From a checkpoint of a small mixture-of-experts model trained on Wikipedia: vocabulary 8192, 9764 steps.
Below are experts of layer 8 (counted from 0) of a mixture-of-experts language model. Rows are named router (the router's row for the expert) and show model dimensions 0-191. Each number is 500 + 25 x the weight over its row's rms, rounded and kept within 0 to 999. Numbers have three digits each.
After each expert's rows: a language model's description of what the expert responds to; "comes before" lists some tokens at least twice as common just after its tokens as in all text. This comes from a sample of Wikipedia text that the model never trained on. Tokens count by the router's weight.

# expert 21
router:486520499490513478494507497515535486501527498501494486517538477471474466564502510486545505481524504501447460523483524490493463521479483526495509467508520509456521447488481498546485536483508517527531448500501504506530518506511469542464532496566518465511457524499500487492499503511495452513497509506496533489513493500525470497526502494521507494479519452513505489463462504496504489457498493523448505442480546501503472487516514477538477522462515479504521521470469471453473500528486472483525487521487526506514478537470520522543525482502506441484513533557520461498496449526487530485
Description: Noun suffixes and acronyms
comes before: ",", ".", " (", " of", "\"", " is"

# expert 5
router:445535493489502490497541509474484507498491498519482532524507484502495487472528508514485469522542501507520473583500470474446533473471507491529479520475508506497484502521488510518494581471471489503491484457525503489526511505516519453505494516468476459520530553471502522520455518514513485467488503500505505519496501458474509507527532517466477495455493496468486512471477494476511536473509490497538495465499515467485454477488530468515467456486502500542542474536450490453503463509507465507518524526482494534512491542490523480485565495484474528501542484489511474493522508486493483524
Description: Numbers and units
comes before: " |", "%", ")", " by", ".", " ("

# expert 23
router:516527475490526493506489487495491462532528482508510480509443487513550487512496489515524500491572481522452501523493511507482544488468478499494520493513510486535445470475486482464482517468526522479504447504507476506521471492549532503517493529516500499498482491465529581497495459505544479462547516513492525498523494490520491506463526523455482507477507511456477461505512520485503495450506506530448534493497531500518519503504493526508499500481514502525464505539453491461494504497495507530572548493506493531490451544508492509535526483539471488534502505478500490469467489516503518484
Description: Table separators and signs
comes before: " 0", "1", "0", "\n", " 1", "2"

# expert 9
router:503492483491469492464503498542503486485558530493524512525522505480511461499501516480521491438505493509462481528541490487542503490523481528502513505543515490502471478482524519508484512423519542495524438539504528552539505510541519470465507473513535450528475520459543514518480462498523497465523504508494505509520486443515507511484461513458525506454530475493494485475470488507480487494460513513496493512492517465532488496511485483481492495455551533521496503513483464487465458485476464507481538527512542532477487514497522531531512534501470472504535506522486494512507502504521515533
Description: Action verbs and suffixes
comes before: " the", " to", " a", "ed", " in", "ing"

# expert 8
router:464503527502502468565529483479496502484530499491455474534493486458505507496490514538522471470550505514458466544504481498507498486524534534492514507525525498500515453518482522526522532475516498457489449574493530523503503529488495510474492513516491486525502479485545555546473508492507487501506471506514549484468512469519508491480493503477492491502493487497515512469464517478534493474477505516499541512501552475528506492493462484503492569497499454487509481532473475516456487495515443483511511509485531500519453533506479509491515523539473496483500531553554488519508514462471511472
Description: Infobox fields and "one of"
comes before: "|", ":", "–", "  ", " season", " these"

# expert 14
router:528481520486499473472511545478530444480516518514478465527524483466491491517482512498516457453538459506506474512507490486492486497501499464516522444494555515493480534522479528498523516518535497519488496535526514492509501552526496526549509527548502483485468493473521501538491467521472455500497495487513536490482485490529477497507473551496457515500514519464493502477529467528531489460484507496482507475477493528524536423512503486500504535517493504526513515498425445508480504493473488458524510512507494519496505530504475524514485511551482493508520555475543494456524471480484515506
Description: Role and event nouns
comes before: " of", ",", ".", " in", " and", "s"

# expert 19
router:480508522472495479456500532490468461478523489476521464516490449515481507548488485507561501484538499492498495521507480490451515486446508501498507495495554460507475500502479490539492497492491487502483494481512475551492547502532475502513511506540514478530512502521501491523471461520509471471537496513477462453478462476531520532434516512465503530476540506506511480473477518525478479481485527519480524516492512525569519507469483476507511531471520507480506470512486506528484466488540518440503495505493468538491528520499515557493547517485486517505520538491545485481500519507532474461
Description: Place names ending phrases
comes before: ",", ".", " |", " and", "\n", " in"

# expert 1
router:484499499491481513528507536496492467491580529461505492530503505480491461551476523469540490502498523524491494541473489466487565476506473513482513530481538485497480462481519494516516495462522503513473513509508501507504490499545499513497523512545500486512479504483533542536479490469541491492518494518470516465474491467532497549461477528489517462475530469466508498460489505513520496525516517503490516497479491467510500476523491491526516516507539488487555483541425488511494519495449461445483532500522549491483454528505511508518553484497498509490527531519524500476521468458498513519
Description: Prepositions after predicates
comes before: " the", " a", " his", " their", " this", " its"

# expert 2
router:501494516519511471513479566541478474486489513470515518533507520487458495526471486478591502525520487506497452560513505481500487503474447480508551516482501498469453451476517513483502493482532541505497489482518534506528485495523493539472514485497462481496444561503535486465459495516505480485525501510481494501505512503469524494456492518494464499509516474490513505483517474481534459513491500505497507500522531500538507466543495458512480496503468493472507507514474475460474460452474507483510499517540521441525487473486491546525494497522492480483515516525549477493488461507495485502
Description: Punctuation and line breaks
comes before: "-", "The", "=", "|", "In", "\n\n"

# expert 3
router:496520507468515491509466539505513535476492496497494494501472482493513478528492540483498489501514510522496493490534495472442500509494455526498546475483529517447510472488505529504487499501533530463486491509503521490488504508511504500496530485494552452546513521493520533490492451530516512470520507493525524483442469483538513547446470515446522503488510509477502499459533492482480484480506484501514527466491500491493514513504487488509486517458542433448510478504464504480469487446468471495535499535512515515518537552519472573513508515552468510488536544502515484509517519474538501488
Description: Subjects and auxiliaries
comes before: " was", " a", " is", " also", " had", " has"

# expert 16
router:498484524534489488534524553480496493519524504495499488464512505490502498521495538474511475497532546512488448521485498472508494494505471536506513514500504511522466454505472497475500482480480542497497451461500533520530488504531519486483507526541470487532456573484510513544466524519505479481522523519490501529479504450520521507471519466497469499409521452502548498476509502446464481474519505479471515466477509489472485484508490521528523483455479515507499511506470489537472506487514448512467527539497485475453480535480507489510489483553524478494466518517533487502489512525506490479
Description: Taxonomic and citation pieces
comes before: ")", " |", " (", "us", "a", "–"